Weights of a small mixture-of-experts language model, trained from scratch on English Wikipedia.
Size: 9 layers, width 512, vocabulary 24455, 204M parameters.
Below are experts of layer 5 (counted from 0) of a mixture-of-experts language model. Rows are named router (the router's row for the expert), up (a neuron's input weights, with its number), down (a neuron's output weights, with its number) and show model dimensions 256-319. Each number is 500 + 50 x the weight over its row's rms, rounded and kept within 0 to 999. Numbers have three digits each.
After each expert's rows: a language model's description of what the expert responds to. This comes from a sample of Wikipedia text that the model never trained on.

# expert 57
router:561468440518550522499580586580507490608523457546518512571554511462583488453496404447529477473562499495539502541443524438518519502508464456381483450457511467538496520439417479454417424554532449
up0:526397478566449461538471489532564601592550431485493425555509494520551430483559492468564511551431537438494400509490557547475479514518449469486496518545549541431440543436447459524503513497597540
down0:507487521538477486545423510512557493497514479516490492507543512500457567478468506593562514451516402483506521536572610470509566476565486543525508477497528444537564537526455469470520579503530484
up1:499394475567375494542461408445513499466527468555497459538502518393430544525557570497450515499415457459539493511426524560442567478494529545475464466495479534420445519478548468556526493517427483
down1:391556530470444496547523469481444462478460580469455568471491498522468491458524527551525472473524542538518512567497470486451479540467519455546562473474517439432473450459489550529551559468475441
up2:470524436557526502513465515522529569530505473542555490405548520453568401536584528540398462427496513485404453506456536534515521530475517567504533503415472555485412456434517451551422457493429481
down2:526525556538585520540625572504521463508457476416508502527477448514509491516528521533468469562426470555489546459455513497507457501458556496538516508593361496482497525463522437459482529507513480
up3:509496483529455543465583497584448364535527433412537497528539528563432474458514507433446442478496537618396453515547531532482519567456436485514456540405542514539539559433510532497571443575411319
down3:458534531535491463591373495526522403466504421548484454386545461461453473567475550383467560484509462512566494514455520479548453462546608456463565462447472553435538559481498583542560517540455467
up4:640406538597480489478437478458441485489564535493452517507560475515462428460471533521539434556481521440437533434582515558441463382505562535527509472417455530516408518466504559463451460499619477
down4:529469544535496514476515334542573420519525608469483532481463425509493410461486491496555490469474577470463552523644533519477468454550511476407413635474464503600474590499551460487543463602503544
It responds to: Title words, foreign text. Words inside song, book or game titles, often non-English or Japanese pieces, e.g. Show Me How, Love, En knudret Vej.

# expert 56
router:525564540419546536508513543540494381504442497487474522459464515525426487538499482385564540431570485425543466488498444504536559470505418672422501499522463599485496600491418514407468496493533563
up0:587528536487545477527531499471522506554454500553445490427573498446600440517522524435648463426585487514450536530463563461511470616441432470540516493573477510474545471443437566370523535446508594
down0:518543480506478467614314496524513436493364467514422469550534499473526514436507594494489462442510527470490486548429462505480473424498448523596527514416511530545525442583454488563611459466482493
up1:497492523497512526554452441524569534571599489559549573569554538541514413438484458450475541411458559468546531480557611432512470449423477498454538444543521507449531528527461499553454508456506438
down1:386566479585427511531508490451565505499488494498510469570538508528554466498518539574492460456510558484467492510505398548616491489419431425507564543528502506439517465535462558483481552490534466
up2:545494596474595468493581560476484432500432427543391467385578514451546531545498544535551475466577405440482604463550488423520526515526414453504510483453501538557449587478431585527444419552477491
down2:571522508459535526525518543491463444407484507495514426444486511464512496510439498532469428508500539475490493549448561455472554489539557439533419481511525481456548457443496368495500509556460496
up3:560507530503474540440510570522517464510459519454498494532533475572538531459580425460514572447513450410440529441467478441489452501491522482508408461425517545437531536486552446488386477364557521
down3:497410552590521520460456437482540513525460581514382488490524476532465463538490407474481479420460475407390543536521471595479483413496479513455508398461442559516431514510467511579507459536462594
up4:546528496586509445524490442529594465548515481564474531398511501446510575475442557506540551507474540439536481580524437517515483500458396524562509494441504504510432523471503439460457542484423601
down4:514490521554524443572493505491488575489498527476422426595467558462559408496584473485476560425456478497497503507482553566488454518456516472523508501471540489576469374579423461442530530517423533
It responds to: Copulas and citation punctuation. Forms of be such as was, is, became, been, opening parentheses for dates or glosses, and colons or commas in journal citations.

# expert 18
router:508558482455574497576548537547535495402477445542377564496523521482526435539475555552543522582522566453506453565456489439423542496560457451502511518470469488392499523566640490454453495424506484
up67:571496421538576481488435435498573434431470521474498534510549598516503528471512531460519522536468395530539563497551506447439475438539391522484496432378358450495569538489467546426468520534421522
down67:467540519454413466427519537545497503483486504455515488500590534467561498553543549583564494614444459469520506522510481527469474550511508467490418542452580475525513632468531595553515466463495574
up68:480547465486535466538537448564564518459483471479555484459612496526536434553583551582487579503487387481490558485460521495450391549495541506546600480547490523499533474474443551588469448432547495
down68:612479500571468529431513440557465511453412492459516472432522433506475376443494405446539566511565524629516398443508538464458525555517459492489530456544581526513531437472566511516498540508458482
up69:494518424521531562615561503590519466506477543546559519536452503432582481632428476542484488573498564496537533563443457521494495490527507472571534527513526475478486583470444452492470472487466527
down69:543481555472414571499459494525501559393485504512479497424395464499482533506496600539439516484467462542490518596399427495533515507552552477404539490521581521538475496539484498514390642456404440
up70:486462502496463592509486525510543630479441575480483545511498549519502551525430499550562586542479522553451503647493488556482519564577395438588531492474477461468507541511435503561448504477537570
down70:512531375515559408520499545507453485433536515521463455443533475565494570521535526512543448485352461521438500529435519490493460500581393417503372499483448487508535561501386507387469543436367509
up71:444489354509415496547452501479522498521417472425513532427542452590478453530464550514490534491630476544475481506576558477569408520492502478468488444475542552490533530470543519518448433467461477
down71:550514499523541550478380528427579455459509526488480511552409538482532543513555574556495475546524486504487470500474558557521505469515456524501465499444503470550512478513492523570562546482435543
It responds to: Numbers in sports tables. Numeric cells in sports and race result tables, like goals, laps or points after a pipe, plus position codes MF, DF, FW.

# expert 33
router:520512483512501534498534543501539559562597501543560517533475496561520498481484412490508394438545459563475428536527522484433507520479470404423603478508467518497418516522470479445483476514505387
up0:429532458465433474562471487577432524452480540564487503478495511563483475495560523457615449419472494550456498537509585418507593494509467465527480424472439581527490546478574470520421588415491566
down0:561578469542482483522422482473539474462414475440473510563521529432611451523474441479525482374507482537571424547462445472488546522422523461508529498540462465482459563515517502524525520473482509
up1:434516506590482446468468512527456581487530453484481511467517590467570497526406512454501565451484518571504445513335444536460561629488533569500502521533535504388446503485368552470527501503524547
down1:466539569552515574435495505490497571549447430418501489505505373583533525468517491471482523595524489548543402494539430585549499590541430476571430507499376544480461459431468511560493454466471466
up2:418544470482504437508559502488494459507519529473536455446580478478463445557459423485480528422569465493600421579604497503411435489514444538451587557543515460459484592454480481497509474440612509
down2:499495462506521512451543450487569448522483453500512387605491567547537449543487586579493558408533505518490506496508398455516436482511387479530573487533536534521454484516547492538520442511514494
up3:479438490614440575516496453535520516498593492538456499550478572462537502428500443449535512444489542511533497547543468552483563498582493435509526466519486516438537404537436454493497595384500480
down3:494461464533438452524527420496516456477546613547502490507528479409491447481530526498405542577476533608546441485481612548546495588532474492463511451520576432499510425516519465559529563489379467
up4:614484472631435476492469484422472593493585450469467350461411554489464405531555523454558576444572498578543404556517432407434522454636397403533551481548328477610556524545485489516571386611495454
down4:512455518581613453465481508502527466522551557563515473451525464522478456421442480471500522469437468398436505603546509555525452457535598476416569532470424487447459348461515445496600408466486443
It responds to: Possessives in media descriptions. His, her, their and name pieces in descriptions of albums, singles, films and shows, e.g. single from his debut album.

# expert 6
router:494559461469531428529540530519515507456437469509417558517563583475531440562563525475519512520513522511561430502455492453468545464530504555475534534496469504446632509563570514557450553436485432
up0:546521485432486457458464474448496494476502512567498535537575563461500525415446447481477405408508543483489542482480538535532504590470439447447466434470503531434492524508548512551547491551474494
down0:499413520475484402554434555373480431490492556456471501510572472500499501470511483513434557485462449597487570424516445457479542440444510525519499509549476536428511422464529446453447496456433522
up1:492518428585515453496476438533487489515544487547477451501517558520506517550558430487565460491565442554439445599510515434421462513430456489427506443550503447513510522421489584403444443507511481
down1:542516591500548531517455499394529554465512432479512531500475478487463487478501538546476510583467410574442433553527519580557516563483502478563541507536574514476566504545647513534520501433477459
up2:554514470478483476469556476513479543443458457518477604536456587458422434524518578491552487485547455540537494530416332519523560464489499382549532520470419508436551596510560597524475526434457474
down2:481522504519516525496521503485578450472528545516536538448553399497512555495565380546471497403384478423567505543424549500482491435567450579572490607528432447509546445540483526573552450483535407
up3:448465575422499531516498473549551460485537460563532560584471425500450580545423579457589447453530429447483550572538469473487479492485521534466551410519415425434553501473491595511500476574456491
down3:599516526526541461493479454468519533535528506514484482452366552486572506553474554490476412476570426594466557447448444584543521463532508502486534522519451569470511504551443440515532525507435588
up4:514494434462443473535535487569430540438466511492397576542539507521526511558583448442459540467534478525426560557519560487534480531577455483513422384495484533483542508467416516555421566555437485
down4:577508478523527509419353435585427430560510536518513513475575490484523469467421485580557470486467460469531492474446501584449512496512464488443426510534553531333508560523498415479544531433562457
It responds to: Table cell separators. Separators, line breaks and values inside wiki stat tables, such as pipes, decimal points and score dashes in 6–1, 1.7 km, N/A.

# expert 51
router:401592426496543531484427389543481489477491464514535437545534510525536414495452460501635456489510488462530437526473479519388461460563463486439519518498447484386475488477431524499479509459519537
up0:465604459507547564546572547510625461382480468452423512526364473445497457502462476501433558448430523513510504524494599490527501481587464443486530558492407533584456480413449513504519536466434411
down0:447483472512488488529561478513451461559551467546425590576484560472486410476543528494508471567487468559462535451544502618486452552481516439508506464558490579502471551480459519453518526480535518
up1:467482426474510463421478523495447471489606479537465522436487533579474476467480486523467547500440494543562574542571465532457454543481524539478504422479588502473453517529541477438531520483438471
down1:529491491450514530523549452521485426411487537454510455419453486545455510498502619544475446543516454503622460444522483462473423485506595465528395509609481481465468528510481498432549514487523529
up2:501520507465546482556570450480554494444544564599485533418594546453559516567467450436403492569456576473398517499539576442486440484548440588537513505508448483462515509482492695440479467461531409
down2:489444543492527578509521562473492510473549503493493392566458542489521563559474493392483529512491457520497515517573567485462517524519579559509478496548451516510497474484584522496509514453477493
up3:471557454514572436507535500518491371562470595499388550498499464604510570491457507476516408527452514432479470555450588487449531522544494492568471528477408563506540574414445466451552463472551501
down3:541513377514527512548552419559555419560446530518461409532499437446524465531512462577391496527535440565577543510442524572528472441502524476540471561522509479466593512539434576510520455537645462
up4:539472471407403429454465483545528412490402452565480506564477490610484515580604558521420460504480450427512525470514527416449552472469490562503514532555580433412457460480487523472460496545585477
down4:511479422503494580612537437528574497454541393526479462601538536507481431449505496461540471407531502568503556447484474497553443535601560471422422578445528376440469477490454451548428513525529511
It responds to: Dates and coordinate punctuation. Month names, date dashes, and decimal points in coordinates or climate tables, e.g. 1 May 1698, 1837–1859, 72.9.

# expert 30
router:496548493442596480629526476497537566497411488544420542451590527513527471500484490506535532538550546458535466534535482430488509517523424546461527549490492523384572487539589506530483550436541484
up0:504516507511504462550511479502487499490452481451451500526542550478526580484489512499479421463481426556459618539572532427494483444615482509482445593506478495572524520568499546462490452484546487
down0:539513537512525471514564463489488572460514472472424394448472376450485483397529540507462475480495532444412442568448455542518499494504520358509501534526555496532569490428472527554538487493546570
up1:434484514538590603515530552451471492547556488549488420524566471505553424496475557556511496557506541526498546478517547420525422465530547468511571465476473518536466610537497472494367518524390493
down1:449562568473478543461433531456565436459507505547530465561573524492515558468513472462519463524520497516500574399505497473515522511535544514477554534548503514464432375574546461541491583516433486
up2:477460426507516475536522573590453483564563477467499477514493580541562481507563554548481459478525446523437483467513586543482465517442491492554510436446463413471554617549574506508528570538432435
down2:430542486399498552546497459472440497525388547512380504488507444505474522446542496466528502547565546479480461697544428515494515497439567557539560358466464523507487539526577498497540459491502577
up3:454536431475451484467505492563442364502523519462524460553474577510526520576507551460451521588596521444568538503526416554323483431539490483426622589538475518501545543535522505448408520536530521
down3:507599564535587627457529541530557517477517501498599442513434518561511530626493532498484511460491486439494520533445529493503482438529535548466491538489503476501516484482441546432517444504580495
up4:515452506445513500457563445573422500455586475493545536475468568521501556586559495415514581475526535522600612401511451420462537479514488519550598476475558430471569563525580485471444518557518591
down4:525529372445466486495483499480514592508474541506549436445441458429443618450469428539490477468440474438499486542521578507515551479507479456535476451498569474468480608514444513497417484437427541
It responds to: List item endings. Last word, punctuation or line break ending a list entry or table cell, such as Finland, closed., a year digit, Video.

# expert 12
router:441498453536473517540527540491569547522426493510480444543525529490515505486515515465480415550546503470523447496468508496507512498505463495465563532465520461449496462627549451539458508529647448
up0:491411427460434535513504431519535510417466423443504522469504520512479608551439460506473503454563470517539499493527474483498537449460472550508466515504477481378516505394491492497493417516544573
down0:478449545475492609551537595517459603546552507478424437582468475520462476445476530466508454577465493550544532466412488427502572497516532515553494513550432443481553495474526526555533547518493505
up1:472506566446549545418455468519497563495484522456467476460518480488515425511464497394577535472456516429545494556545470450522509481469460456576512489540479535573522560514520453483528447484581569
down1:501532536480464424495503485420536603551584540605512418421442515502521491523639541543541517462587411453497446594362460480583469549365558451565567526514513534513458472550460356406529485543462471
up2:397467510551510521494494547519567619536560513513463475504465487509485506505410514539629466590493412492476450448495486528457404365422505425466531371543478496542463569453511553472407611497505480
down2:377459557564439480482466500499482489541483446425465492456509494480538465526504551538595441488461399436490538401551484453468506414495477523462457550464593536453467531396505571493439550582506541
up3:540445414493490477443359623555444484537545548567573522510445524486480509563455505519522483527427401575453549444474519485433619452492446435479607505501499516522502451518404427500420498466546521
down3:546548424527625488542473670477431453535510413583467545516531525596525528511484536558503452514511478502530406469491554486471552481434532420571579515417463574495491481482476511516506575483564429
up4:459463501499504460534462488578505548499610481585500518502551471401491515535472458479457483552520473448514576471453595536555513550564498567562537482491548480401478523477608483509488550490543418
down4:433544525478482456557470547524553511416547485555440490479476430532526524552570521451482488488531539483525510380479478522561461457529472457515591524519476544575456528521581512480482537464606375
It responds to: Place and date prepositions. Prepositions and compass words opening place or time phrases, such as on, On, along, upon, north, south, and month names before dates.